Experts of a small language model.
Experts: 64 experts in each of 14 layers, 48 squared ReLU neurons an expert, 3 picks a token, a softmax router.
Below are experts of layer 4 (counted from 0) of a mixture-of-experts language model. Rows are named up (a neuron's input weights, with its number) and show model dimensions 0-95. Each number is 128 + 24 x the weight over its row's rms, rounded and kept within 0 to 255. Numbers have three digits each.
Before each expert's rows: "comes after" lists some tokens at least twice as common just before its tokens as in all text. This comes from a sample of Wikipedia text that the model never trained on. Tokens count by the router's weight.

# expert 1
comes after: " the", " a", " and", " to", " was", " his"
up0:153124166107143151141091108117125159097128108168144160110172125117199167093079099128140127114114139146105118145153102120159079164119120124141139155104113161136142144116132143119158145180114137123119177125124162117134157095122114122123140155169134093097152132121088126154111119124124114154
up1:139102154102115122103148122110112135141117113135121124140064115113141137159180153163152147131113087127154116168119148129136137108176134151144123121129101128146110129142091142170106112098145118113116092110153129107109063131146122164147182127111175117141103078150135112171128107131140172135
up2:134146106091151117101169121133110116150104140148159147108097165184105116159127144115144134147167119150150119205117140163104123119126126164126122085134135129137147125118105142141130131101142135110154138133111128115133123114117131117125202136131162104151142168189092171145152125094100121136
up3:109125167104134117153120141144179077159112152098096130115089156158139130125157179123128100167177177098113119108118127170122115136131154148120117161136134096127140108136138155129166108121074135116154160111127135134091125097140138112111148137157129150126125133128151174147129155174161121154
up4:118187130135118116167119134128168119171117117088184167141142121134117123163121130165140130136147134102115113144163116088113132088075124145156117093168123111137117137151140157158133127128102081115146145118110106156138115139144120121160143109114144126143146112164102135095141185107135131190
up5:167178114085095111192167119126113116155115123099162129130105159141143091121086116150132134100180112148108099112140122149141106149137137112090138109125132125120124149092121109125150106131112192180109141174122106088130144136145119104153137115145152125143102181136153112114118127115133140123
up6:122104140180138156128116140098124153122108139111137131124138140155123108164114095093123126137137099132124117121119117085149202088135176111131132098155156138126074112109095105113149094115163104074102104099130135129106143084101082122106125098131153142122141132104151158134142116163125163117
up7:148104132187121156115098124134105197106100174099158178151128106127119132116147123144120105159110148121086141130109087151121103114163139140123103121171103104089134138151128120116151178134117127116135142108120177179145135183135137110164153130129128134086126148126130117118108119137156125115
up8:113129138089120145115138146144177143145124138076133098134121122151172110111132174111146125094080115133185150148138119122073157100129180155105116113125098115113145126152132137106088076151107108106106126107107117123134142177113121126127080131144155133146140105124113134141156151095099096143
up9:144139132102092175124084159099164117132149087170110162136091148147128133141164114108132126137125153146119132121120148112120091141109149149173168130096141116104155167141120127118184125121105125123136164160152118168132125094133101093137160157148140134141153131115086093177108116158108115106

# expert 29
comes after: " ", ".", "–", ",", "19", " ("
up1:115148116143131107153162152129137115144152167144122137128132120111106179118151104129094168100172136097107114117141087060111137132087144136129175139121099123156178110136120110125141144142143126115132117082089094114114127130143092102118164132156104122153152188143122135084131139120108157100
up2:116121131123144186151104118083141134140078087160099144116115139144140102124133111136121107146146168104133114053128106131130106101130087133147115098160119159124126132147118146127105115126112134088142139132141146137110139147123124095090112110141082120132138105172172118105154187144176164125
up3:126145104087121169131115122122082166147163122120142096104173125154147183159148158109073154152142115124154108146132197124120109158122155123119094102105155129149109122141147102134104112147152127081096144140111101148092162136131099158126110138132112113128149111112126147126143088159134102133
up4:136133107117086134109145098148086100161142127120149186170100099166120108152112161139133171144155101132139166120133144134115133130140132101148138111098154115104161145156136149156152112133145091108147158185124111092147152181092140123154149123122095163134153091120097149151145117123140124145
up5:137120145104111152126169126114128118109140133106055159130112127183103101108086100128104112178141141152137142136108113096125108153148133122164122150076099110089116122140109149138108121113148098104129145097143127110145103142108137176112165116181097143130110114171129106120133121117133183144
up6:111145138156135136094099103153118095127120101121120141115124164145120098128097167122116174118123120128131194121128106106193084082093151146083152162129112108127149121145126148108139139132121112139138127155136137118110169168119140112104110126100117155116101116053136098119153119109116108155
up7:118111142151132117139116105127138117129063199114128156088129135119122137151163123138125090132135085109123130154107127117091133126202152123118083101135127108104116111135154114071096126144134124130099097136134129127172160163139137111156109115174138103118101098151112094111096132118149112141
up8:079127126082127116147081165123116110074115151129141102115140114155130121097156078120127124137144151106136146155154117130141148126162113131167158116181083127133135115124102170130103114118108139159094138144125166170125118120172134101143127166129125151153089119109110091128143094101103153163
up9:147112084109155085103109127117070137074099102133167152176137140134137077086119131101137092147144090077149115146139129135116153113131137118083128132116164100101103157136114115137122134137141119127137108128148107159084110135128120127141113143129165136099136132111106087097151109173136145096
up10:107138179112172099091152128139150122186130121134106150154091114123126136091130121149161119072134118130118143139177096146087105102130104146145135145105135095146127115123110109147105148118120122138148147072167126110161135097091091166143144113103171109149135142102120111099102154133124119158

# expert 12
comes after: " s", " the", " a", " \"", " to", " t"
up0:106133124121123111101102092079133142148125151122127099123102105095092103140111153123127110083128142081105111111163108104110150169115125144148108145081153110115091077081116149089140118097105121173150177145159106096158132114111137093128152117125143151112145122127134147144135159157144161142
up1:126134149125133144169128149106120055091103125144132107153135186110125133126083116104119101105119113147126156100146108104073073151151131141124110148134140152156105126115074104086111096126114104131144116147148133141137140109107093130119134107133164129160142129109110146169097089113169107122
up2:121111145088115121110117087100137128152135099133136094119115166128122123142116093146126190160131142135105094160143121148125123150129129144122120115125142084104161072150129120152136132138170131113125104129073148102100136090109154127147157135154127082113161177103158157131143151186145093132
up3:134132125068128141122081122132133126122119098134152121162102144146128131123097104094130153133124113081113110130174155169146117117114135090166151115076120144128115176119152105116099198138151128162099166166108152123092113135133112105090119100117120184135140118117130129119140108157150119138
up4:181132107136134108102113132145130144148127125107120107140165087154125193142143105114165138127104103112123107124081140065131132091113140121136130138098144086136127113121162133119112127165135168139123145129145100135126148143121117122125083130183170180143124181095126137127167110157134128157
up5:171134147167128156138098119129129101125177110135146121151193142120167146125098122108124103180186133128108160114127115149112135129137101127140113095129113204123127101164161140127147155124118108111083142168121123105096136152108153110117183125127135104149109112145133100094142121115145132122
up6:177144125118130158124077152081141136142105137134134126132099134161117144157138123132101127147092093169120113159131077103106105128131137087121103156180168108117139132112119132165091159121159100125114126113140138125088153136143141126141118169130161107147096178125109158125155157176136147102
up7:139114117097112133119122146140144111144155079142144104129108132110171116120128166090142120079131140141153116138177148140152113132187160140154153102125166106129169127100106147094115110128169160109098135106148160104177097078114108101112139156151155103135154132137096137139113100116132145093
up8:165168130146109117135135110142139090117109165122127110160127126138148149113107168117156102164160151104089099129118128159169089132129111166143113109147156147124169126136125134155119113130132124139129107132081088120137126111096121148158111168152140154132069164143142105126091150090162180100
up9:171115076147100118128105114159168098124168113112126134138124118110169095076152160084121160113139148133128127118140130152103104103108066090108088114125099144152118109135142110091127114105118154123124141101134139095104116137091106150138136110085140156122129112141160125126153085084123106145

# expert 53
comes after: "0", " —", " |", "4", ")", "8"
up1:099120096201121145118112138124116091131141161130149129135088145086149118100140132109119134151158124145124117134116187106129190116107163098147092119104117126169142138092145133138142168124139113073142110104117111133124165091120128106142160155108132168136150114134080152098110131138153144139
up2:118101130098115123083140114100144124100141107137111115163155083139112164096167116118123166124132196104150198125155136090125161126133146123144117156129113102111141129147125112125135127097168118108130138144122169108084115164101129092146083129143115137133090177134128131126132143081119112118
up3:117108097138132114116118092087131122098152120174128139158143130119175105103139134112168128139134133089169159173101095103105200112122125112122146152136140106098111108138167140139155104100148173127144097160140109089118130079134137115126124117133138111112138108138112109110126193129164141122
up4:110139108137107122099158137117115115089139137144112094130119119152115102108132130134148157127126170092147103115135084126127165145140165072147122138097140165103116140125114114126146143124136128131147113130125123101133135096136136119140109136117192160149108095176140145119146182179188137057
up5:119161118104136108138106161122074080108117135144165123194157118093130133131152135137138142155121120165131113083117120089145157132151153155142139168099108110159158108145084103108145129109121133088167145103111103146155079126128091099164140166136103132128096123132143151120128144131097132124
up6:108146123136157151106130080107100121144149190105169151161079138129124106106155103136110159140163115108148127139108110112145142143126131100123180124103124173138112139156165107114128127106140145111113128079171099106115125122147112120167146161121152110120129095160107123121168114079169127105
up7:134152134146156092127120147105127112119130120106135172128128112121126117121120118129142129154123182123202146180177102157107119133127101151190135130117127106121101146117145153116161126083137183132110161151169128107158120125117135092118119167125122138097115108129125160108176111159156155111
up8:113146091167125099096121111160113132108159152141078125161123116150089117097151121088110088140131147124116128133131103137125107120160109140137126133078141112101118124138127132091128075112133138172095153073137109132100145121131145086157152155141130108141069113139114174113113139132156102172
up9:118142111099127129141099132131123127085158132113088136122111115070162133157196130122153099140111126190147183130147106122113110139138120102112101154147139118151145120158160119113111114067146135095131110094122117098119108131109143139129144127122120140125139126133178129074141145095153095174
up10:120105080104131091083108121117139145142102118133146151169162137155121100135134159154118142155113138116131106107125100109174143141146115154161182172169116118098145108114140100123147140067139140094108140120079085145117135123131102088144107144105119123128124147166113102150104146139129120178

# expert 42
comes after: ",", " of", " |", " and", " as", " with"
up0:136185132143137101154147124119115136116133151137102152108124129116124119092148120119117103092146132183153142138173126082130133126101131122155156105133199099127136154136119157137125112103151092133156108099159107083092086167091104150154122135136132110131133122134178112111105088111162160136
up1:126146111094144129145144130146145135122130159128096105137143179175129123110119139083139155121141122103121132137131118097131142110076146104113161122129147151120116130082142139154105172085127137161089141119155116092117105176137129138100123128149124111176105101166158119054164117164137154129
up2:096136116076127125126149139087102141121132154127119126184115113113149106143166089110088140133138139111141157093110119147086124128155152118124183143116104157112186152164140114142134126123103119095123142115085085121135109162151107102117133134105150111117149173155163089101162111111145130110
up3:121188080138137109128114078108108107133113167137126158178091108115145145123149099129126176115154139119131117145135100110132158103111145088173148119100128177129163123161158130109138123102155113077109128107150081090123116143129138091128131175101131089127141131128133110131135116116157106118
up4:094156116112046111116153093117111146169123100096106112135132153129163153132139147142136176084159136127152078116070125121105134149113098130098154143095137126153124104114136143146120127148091152150095146159122127113120167124137103137118117137107125157149141130136144098170149122139176151121
up5:122145111100130128132126093160115143159147129126161125182134164114093168132145053115158110150103115147156130137119154118094086114112139107125167084098120128135138110132132083103124134126121141112165169100140138133132109099119118121138116142105122123127125121165123054152147075101135099129
up6:107142074068128116089096087127100102157110107190127134182147115130122144125121115163153128120160120111128135122125154157180126098162136130140126106109171159137135103123111154109113125146154125129106151112143138131086120146162089130105139129081112108186136123116138136125135156118153147147
up7:128166130144114131148090126132137115131109122101120113118119133156127099104191078076147093163126121081146139127143133107098133136141120128150131106105123170162163136094131103139111116129142112139136104121143167092120151153107140149163139149144126082140094082099180142106125092075138133124
up8:148112097115148113147104112110183138180172096109099123097143160129154108128143118146110139103073155156092144170119142104139120165117161105124120136097131140138107097086103124082131158143145127090128115116148161131149156109151121136129138085119176123174100116134117119107120141144154102107
up9:115122119108147179161099115096131134120121180110131126165070119137107154122166129141119144147164156157147083106119096106134140153113177112143145169087179120136159130102095085156156124117137124105103124142144137143090102139125102101112089151102140117136153106106130120096131110128154110122

# expert 25
comes after: " W", " T", ".", " O", " S", " G"
up0:108159096148137132163100159103150131106126145120102155124130110125106131096161109108169139109131103153128153135111130082174185116120128100148128120054169089119127166100118153156132120136152113145110139132106126131125105108142137130187119141143131141174122105128149145148172095135092101130
up1:114148139125156149104149113140159127122117083138126111109127103151124127159119113151144105115211174101150105113131122093124126123128166136136165122142146134168104095117174077076150125121106148157147146149102152108113139140118134181117144146079139146121133093125111138118140132092097163124
up2:111109132104098163130124126068140158148112123159088112145164134092155141133113122134132107138164182103148148156129152127106111128135133140190134103103149109126132162075111126136123113159115111140128149108108078096124156088088135152159120102102122121170103118137096126124102139126159120088
up3:123139121101134134152142123169120125131135161126169167146163124144134095120166129169089104095108129132134159141096171121136168074117120154115148115144152112114143154101163134168119145126145186143152175105159121135134134103134123090148168126147112116103073143149132130135130143140141122074
up4:120097135093113122151157128154150105137125116104137133182122149164095121123120154138148095141129102123140110181123118170130113160135138178159099147129126181144173149114112107188105121128120150104122111153154115151135142165136116094082097159131134134110119130128150095143147087132130096172
up5:119153111161090132151177148104127121153126137167131128089100137075132168110160116135129171116113111127137106088155117107088089132148118153084126139111113139116137108121104145130088118114159182137149153100150118156127144150138142109172154166150125139105104130094133150160173135116153095119
up6:153128104120158111073090160156153108147133139144111100147108132127153125127130135116137111163172103118134073114130134132094095138144110051152085098115165124165143150118161138146094146163112122137124110111121080095115131122101135123114107103114150173175125125106136118125118164141133115105
up7:119158131177123127102130112132158159120138100146170112161122124151135074089121100158155134099122146161103130151106113122132127133146113135158172092122100086101141156128123154105147138094189146095153104133135172137148087114136139129074104120138123137112127139122156136164106088159131133099
up8:130117140141100147149149101107125093131138098135134123116109148165121095058136108160100176158110115163109140092135120144141111100198125120134138135122094113145119119175137127143094168101118126086166139102132134091118127100125107124175114145121156080121144110095115122103107093132128116150
up9:099141126116128150088141133126102154157118082113151101126093079166119115118097158092115142147124160146118122109117150064080125140152146088147122156109110099135130179094114123181125162149172124112117116126137148135148107116116137107088134120115121132143138117090076111151133160157132139138

# expert 55
comes after: "-", "|", " the", " The", " was", " He"
up0:109167119162175146108097134154147135145132132104134137132140116094128139149161108138129117137159141096157158112122106152117138136093142073106116152160180120100123140108172106159140143118140145133081109069129167146135126127130131133128118101118132126127131170142122084147160093084156183107
up1:112126094119112120122130080093130128143124183107132140169108132131167147071155117117106121142142150116153125140131106118109126129154154136168119138069124161143134088142157118111176122108151124126095156128136105111142121146162108099123110182102158119124114080169117094119130150112181110120
up2:134135121131154142132156095100096098101126125106157174093136161107096074106171109133149141128120104135130108115117099100126101070103141148117142138073151171123109113114110136064116119144140121147135122109109096116112112136123146184142126102120136117142147074147089152146148140109126145103
up3:118144110127146128129121092112087154151138170127104143172128141139155141097164103139122155120165160155156139135114107097115152149136132145129130135099112135146114126134147109084151133135153136085142150117154081110127126141106099121105100170101154130121145084163110085116157113077200128155
up4:129146103116109149097129116119112115117143165126103142196059163151111095154151165075141105121147163146141134112085125110143090110145156119112177137105146142125139110107108178143136105136123162076128127103131113119134171141130122120152119136132123106189119133149146106142140127127142149123
up5:111137111105100147090160106054109112098128126111123137138133169142111138093142136122124131095148154092118130133145126153118169147142094145129108111096143155085128127091129111127114101116175129116119116134118119173123131178133131071148154159118104081107141125151098117179152107092145135120
up6:133135098122181167158128119092114160131114159131147129153112152090150107144148165124160111148132146116097125139134156115137154121153156143091168152116149159157157184135128105102122137089082110150130149129116138109128123140172084123127104151090132136175142123120105142178090119119167128132
up7:104122099152125118134151094117113142149151104141136126129121141113107151146162088109097155153133153069147114135103122138117121143141120130150157122121112107093160090188131131145122111129178154085119141135108137130134108118098105083155159185150126129115118180159109130138155062113149149120
up8:114107127141149161086094097122154119172163058125159154140124103130131144107131107136162118156130133148136108124110105111114138138127158117165119145096114131166153098105105109159170113150094139108153148094176093137108124122111091135132132117148079104156158121122126124125156105078118161107
up9:135111136139089170104133092062128160148117134132062165146125104160126121070114098116134161143117144143137103123113127140155145100124153149092141101113142118152125108168130115100130138122104157103148124105104142107132086124123171131162145101144153087103127088154121120138104108116158143161

# expert 35
comes after: "-", " |", " T", " Sup", " S", "|"
up1:138139105143088066105175122086151131128128117145083161115120130117148158100175122121098131105146122082144159124129129138099120155095112123110109125129120116109121112153168085140169153084113119131129124146111134095112144114120122146148108147129122119165099146058166112109135115101101117091
up2:107145181136116161132075144156102148114149131134108093123122122129116127120113097124131139095127193157148128108133106149094186147138144116104120119126097124123159120110151136143096115090156106111154135127177163141189164137184122125140135095098134101100141121127086104138126103124119115142
up3:114085150087128136110089136121109129116126128136137153147135144202152126084156139160121137189107134107122117106135090087147149106105146120114141151140101114118140133170120136139122143134149100098117095115133080132146145144124171133093133143096130096126121144113130110100071122169173150100
up4:153133135112150141130110160122110142138136128108141087165141163145147111056077156098102127134162101121141084129100151142122137159138109106127141176160119110173172125104128140135136105128167111146113060148139128122110089144132146108126115125090143157138119086111143115153170137137115117133
up5:152109132141123153109129135169118127129133159108120146178170122116149112128156136154123139086128123119141150144117108147124137150150106121087123121060165147162084126142114136117083142108175101102080108142094152132185114100127139140151127138092090138115099141110125143137158145120184147147
up6:109101150145157100160133121174124121159118135090090125107082115153143101125136103089090141122100134070098165115108117119084143123151123124100152154137121109130147131160175118133120133156150125153176086093122146150113163124145134157107130108098158108128147129146159130150124097078106134136
up7:136142093128085192128122142100117132109131116138148129125133148131066105112119114128149147113116086101158092172157125098132184140157091136091104122087158150145133142162180134156152118135122147092118118150135115144116168130117130152143095117135095138129129145133152100168121107113082123116
up8:155117142133126119125101119109091106105094125116173185173130122111126119117184119139175141093160149107130153070142115128142101127137116155103139149115153124148126129131144139089140091111130149112136172117113114093125142121109189128126164146100143158127140072140095129085150111109117134132
up9:140138139165136061170147099143085116113141154164149120127144148143109172110159121160112133150144171093099118129126107161125158154142124127087139122125098116105154104090118136171156141132169130131150110092119130145109162117115133133108127122143142070142178136103144102102165133134104109114
up10:080156109121106129111135152157113089127137158124140136170149111145135138103121181124146151139114133110178137145152146114133118144106087118097117110117105071100150146113099145121135107129136075163162096087092123111145126158088117114130149166140127117143108141126178080125095122121102112154

# expert 24
comes after: " ", "–", "10", "00", " (", "1"
up1:150151131154146146145143123135125115118089150143144111146085137127090188153153146107113184117142152127118133118103112107109153134095151123126107157093110139101131115110092118120151171125155128122159074114111100139126159123111123147093089111131076132149140160112133134128118138171202112142
up2:131120127130119115127150092135124118183097153144147155076127154143113155178165112138104154114119077132126121155121121105122118096140124122111127099140154143143150125150077095128121147123111156087127151163155167078131115142134124140116119115146110142131110160178083151130090113130161076161
up3:133140127136149079133104093183096121088121152111086121124124158123093095099141132169080088099104131139164142110162091115109111142106151143117100117118144126105152167143122138116105109129157130141122128101163173127112107180143110163127122132128138125136124117132135144134102165064136133092
up4:095114160119114152134131114128115072088123152147108132161175150143173166160146134144124121146125141145175142139144149148110131122122131123116144110120117119126160106144155116140077125126121138130181152138110075131101108114180125117141149159162159102147125143149100098153105106163181089125
up5:168145141177105120110145133120067118100094093136111132135139105124132105132185131142104153126161135132129099120122167119095147133109174176117142121158116099075104125161150148117175142120124105104138106129143081150133085150137104162114127159110123142112147104159128132146125132166157105136
up6:126125137122141115137139100068141105084142130133123113155094169138111106096063145166148153100126126119126117133128124115134108143127125089125143150127173157100176122158113155126106119093139151151089134091145145125070148134097112135089109129099143145141099135141132130081103128105127136071
up7:140154149109125163117153141145059148150123123152128130120138152156089135146117130171148091108097107154140116142153081120095132165114113162128152129167084136157088132167123139160109108117136116127096153115101129161126111127133112127113198099106113128127156099125077110161135144149122139143
up8:123099116090119123156102092108148107145121102170166127192128113141141129180142188140127141133117161140130151101075109172147141145142112125102119115121133142097175117141154165141136127089156166139097131145140157095125110116088134102117147127158155135090126132115162131142130128151141136096
up9:096124164126108157109153142102181151118084130167113145113100178141117115079170134116106165084095161079128137125139149113128151116109108143143111092127117146122122122142136122120100126143167145093121145154157163130115094129153162124114112150103086153106160148151166117144121144121165115130
up10:163139111099150135092113170129118113140120107142122149119111096108128145072153148141131112107122133099191122150119152139145143131103095110160137103128107142095101130115126126101117117113126113122112117081168140154118129126180139126119083162091131101127089113193170118138087139088160128114

# expert 16
comes after: ",", " and", " the", ":", " by", "a"
up0:140154109115154102105135102109115140128123099137140162162138121176121132091150090150161157128124164143120140133098119107119123214083154143113141119068093138125105133140172140089128143119128171077142145110089108157130134119124102108117126136106137114106133111126089132137153144119132169132
up1:086121070135131104147122099131143121130143135134112155119148123119170136116120141109160149081161124149172135172137128103143181155145102125163152148135171101133122090117135101110165102102138114123113145108107072110144130125097148142127116142122124107129064136160111104113158133107123126070
up2:137130144099191132147103101125152110122087131150096086124150107137198148106159094098120139147152131105116117136134116102119108151131096164131151115072109115161149126115144179170120129106156086127174158130131127120147107112086117111111103125142138120146117125131145124105158103132137158162
up3:118115120091126139108101095098097095148094112148133117145121158155141152121138100138137102107170131120128163133128149126100103150148149160102103136148108112151076109099093155102150110146143160122179122123104095100123116129144101120093150102113162160183072105147105158135168107128142122140
up4:113143101115118150127107108110098093136143149140109130122086134116090115127102137076114121132146102092115135126138149139110181140076120104144134107117115182179101146098122135139115176113161128079105149087127115140132139128108121086160157143131126129146141154134151079127150147123163099176
up5:161178138169155100108123101070145172132151128126128123129109076151090147117157142170146136115146126119169155137127145132145148105103139115169135155072134136134112139101122123113148161106132132091134142137145158127125096143143115061135119176108115134127105150159141135138162164113103131135
up6:150123127096084098124118149064115158158113118160127122124136131172098138092159072128118145122120109150174175111151146124121144157141137153151110127116151144166082137147120130087118138092139181157112147137120132116107076096138130141150142139129151122131092127126114094117137110085159115119
up7:121147116137120088065124098087118128130127139143109143157130098139159170138151082147166160127158108121074113134122128127155113091118160134141118147119200114157165083125138108127117084155151134124105107098098115105119123129132110099143082163155140132134097121119102144139142127099134104128
up8:126095096082147147166142147114091104138119161135134148154135126138135085136165086095110124121119163197136128111112137117103113108139127159122146143142130142147130126125145143124120167089103120110144141081096119141101158124098087149173143107093121083070145102150135150130139158106141115121
up9:126102110138129128105122130123109124105167126136134120115123114106119134081121085127132165147141112151103155107075121094141156132152177090112159136071142131137129176125148166113133108155131094088146138131133133072126074152147082093108125089137131145114155110146157164093109111133134129128

# expert 8
comes after: " ", "20", "19", " (", "–", "18"
up1:152141130119139088177147128113129129115171109128107126082150143122146117089132092130183094136130161097095115082164122189141146147130092117116131144130115121131180150132143156127155080150098122110165155136095134133129141140135141105123135117138152151142130133082099135135107122101081131088
up2:122134157134153177113097143100120113080115153121084149074154145126151169091105140155091133141100117112119144135107100119136152122127132127149140100099086153095139096105106141123140120134072100135136076155140129157128157118142118110093112138185093123115136134145160136146133098108100149113
up3:153110124114130126188093152178110110109121135094145134102148131151107130111157163095128166166115153109142142127145139119169128121127168104128149104124142110116129140161135088120119116088117109055132138124116151174117130125143129098152121134125126178195138135128130133125130085124086099146
up4:127115111108150084106123130111118119105086133113175101135190143165107130131134161157163160130138129117099163087141106132154126142109082121121110142153126132111125149122180134126124148111160131102052101088128160117099112139089160112129099128119117140159119106131095149161147110126144153124
up5:151118123066104116147104160166090110104117128076163108127125123147086118086071152140109102143104147132140105127136144132161148137101120159116094143166106148105124117150131152098135155154140104082134107112119133145127120135090140142095160151138162113157157124113107160145130097161102121157
up6:137138103142148110100129127181169163112124082131152139179090140136157153132157074085132147144120145101150134120124156141132147124113124080121142092102144159133146125105151145131126094164124116121155088130147129105110123130117095080145142141094126142143133138129096105142105130160137203125
up7:116105121147146158151150116129158150072164118116094171071104132102121065133156135121097083126120131139148131113118125122143099120092138180129105154166118143120109173113123106101114103114126134137113153116115148101121137138100097123114180160113142113087138154121084103130118130092104120114
up8:119173135165078176119132122119167138113148138086126145133134103091143170129135127115122110116113126117131175126061113146137131180099124106081118156134139085120129150122098105132145139141115101081145111138161107128137139119098134137144096120159135146152123082145124179144099108108162116137
up9:101125143082124103129126107120139129124119145144095119129164108155124156110078124168125100113189158107134081162120132139142089132156124136090113130121123131108172124114098171156110116143150113089122126134090138158126086091136105164129131146121140129131101152092087167104164140159166133130
up10:092143112146088146119109162140144139112173126152098055117131095106108153122159139137120106115129135163153139101160168097110111095120117116151138145157132107129115090114180124121095128182114108138069152131145141160117126113105143135088126131131113167086149134089135135106145134135125156132

# expert 20
comes after: " of", ")", "0", " in", " to", "1"
up1:104158128099129103154106151095110111168145121104101163136126113115103109150097127089116139109116121154135106156145114112141134141090121108107114131154085147135138116143068108113055139104115141118153120155151164078113126113114155175139090136113137172150131119129133065124113105128134108151
up2:114154132105133114178151156084088108143115164087127143088138125162149141075123180101122140131105119153126118140123133127150131116100160097135131159166155089123098164166116138127119130130147190108118124122127181108117115124097145122150109151153143166137115120116126109176120093148140109139
up3:125129073101114091159121142112106102122120086124082126105188095136093101109138155143124138165113113122121145162157096085131145142146136161103153144168143087119148111155131131132117133140097138148127118092096163094082122125133158109151116139145118148141093113099138132127120166092085128113
up4:106138137111163070147106122149155120105125156122138126115119182164120108102116168081142140134123159153130132134141172122142133127091134157080107109142100154153090104126111170156124161168114175131106117151130156120151095151117158144121109155110078112128140116118112122087151136150096151127
up5:127097136152111133123069116111104131154126152165098133159077111135086150151150136084132166139112061136132122126111150127147131161140148070138121139122124153110145137112109126139161106055132114128131169150146112167145135154110112135106109127138134102098116120133128085116164131149112114092
up6:132131149153152149165194103093185125110132170113151121150084098125117138121077151121180125092095117143156107134134136116125144172115128102095140140162139165143138152167115128156167117154133152109149151126145126158152153142108129121150143114148113146118161164147115131147111097164127142127
up7:138106139148093152128148167120100174114123142141120115145173099116088089139150126119145086117125103147135143111111112121107094164159137137082136122113119101189147136095110127111127102136096089176121090125088118154137137121122132087114142128167128119080103158170129162119122140146118118164
up8:104141121138139190136142117120123117141079138129162120113102113122109157165121137140113141109126111160118155192116144118096076109151130106094117124107168140114052157113135161120141159118136131146101119161143099074129184119127116145115115125112117153147108123150149139129114142091104102109
up9:124149164099133145081146113121123106147172142102127086116114136174125140171089161152104149114174129110149137115118123105144109170132131127126109110119138157153096108086105167139076146115135123170094137117125105151135162117133098122170091093099109187132127118135112133120135107154151131142
up10:108127119156122112148154162110182123094145107153105113160106162091129135113124117120145047134147101097118134166156184112161143135161138150111114135152126135150154120157101133131117142133130152113093127091120136126127170134087134116113167110104149160119129147111119100102130138163082088123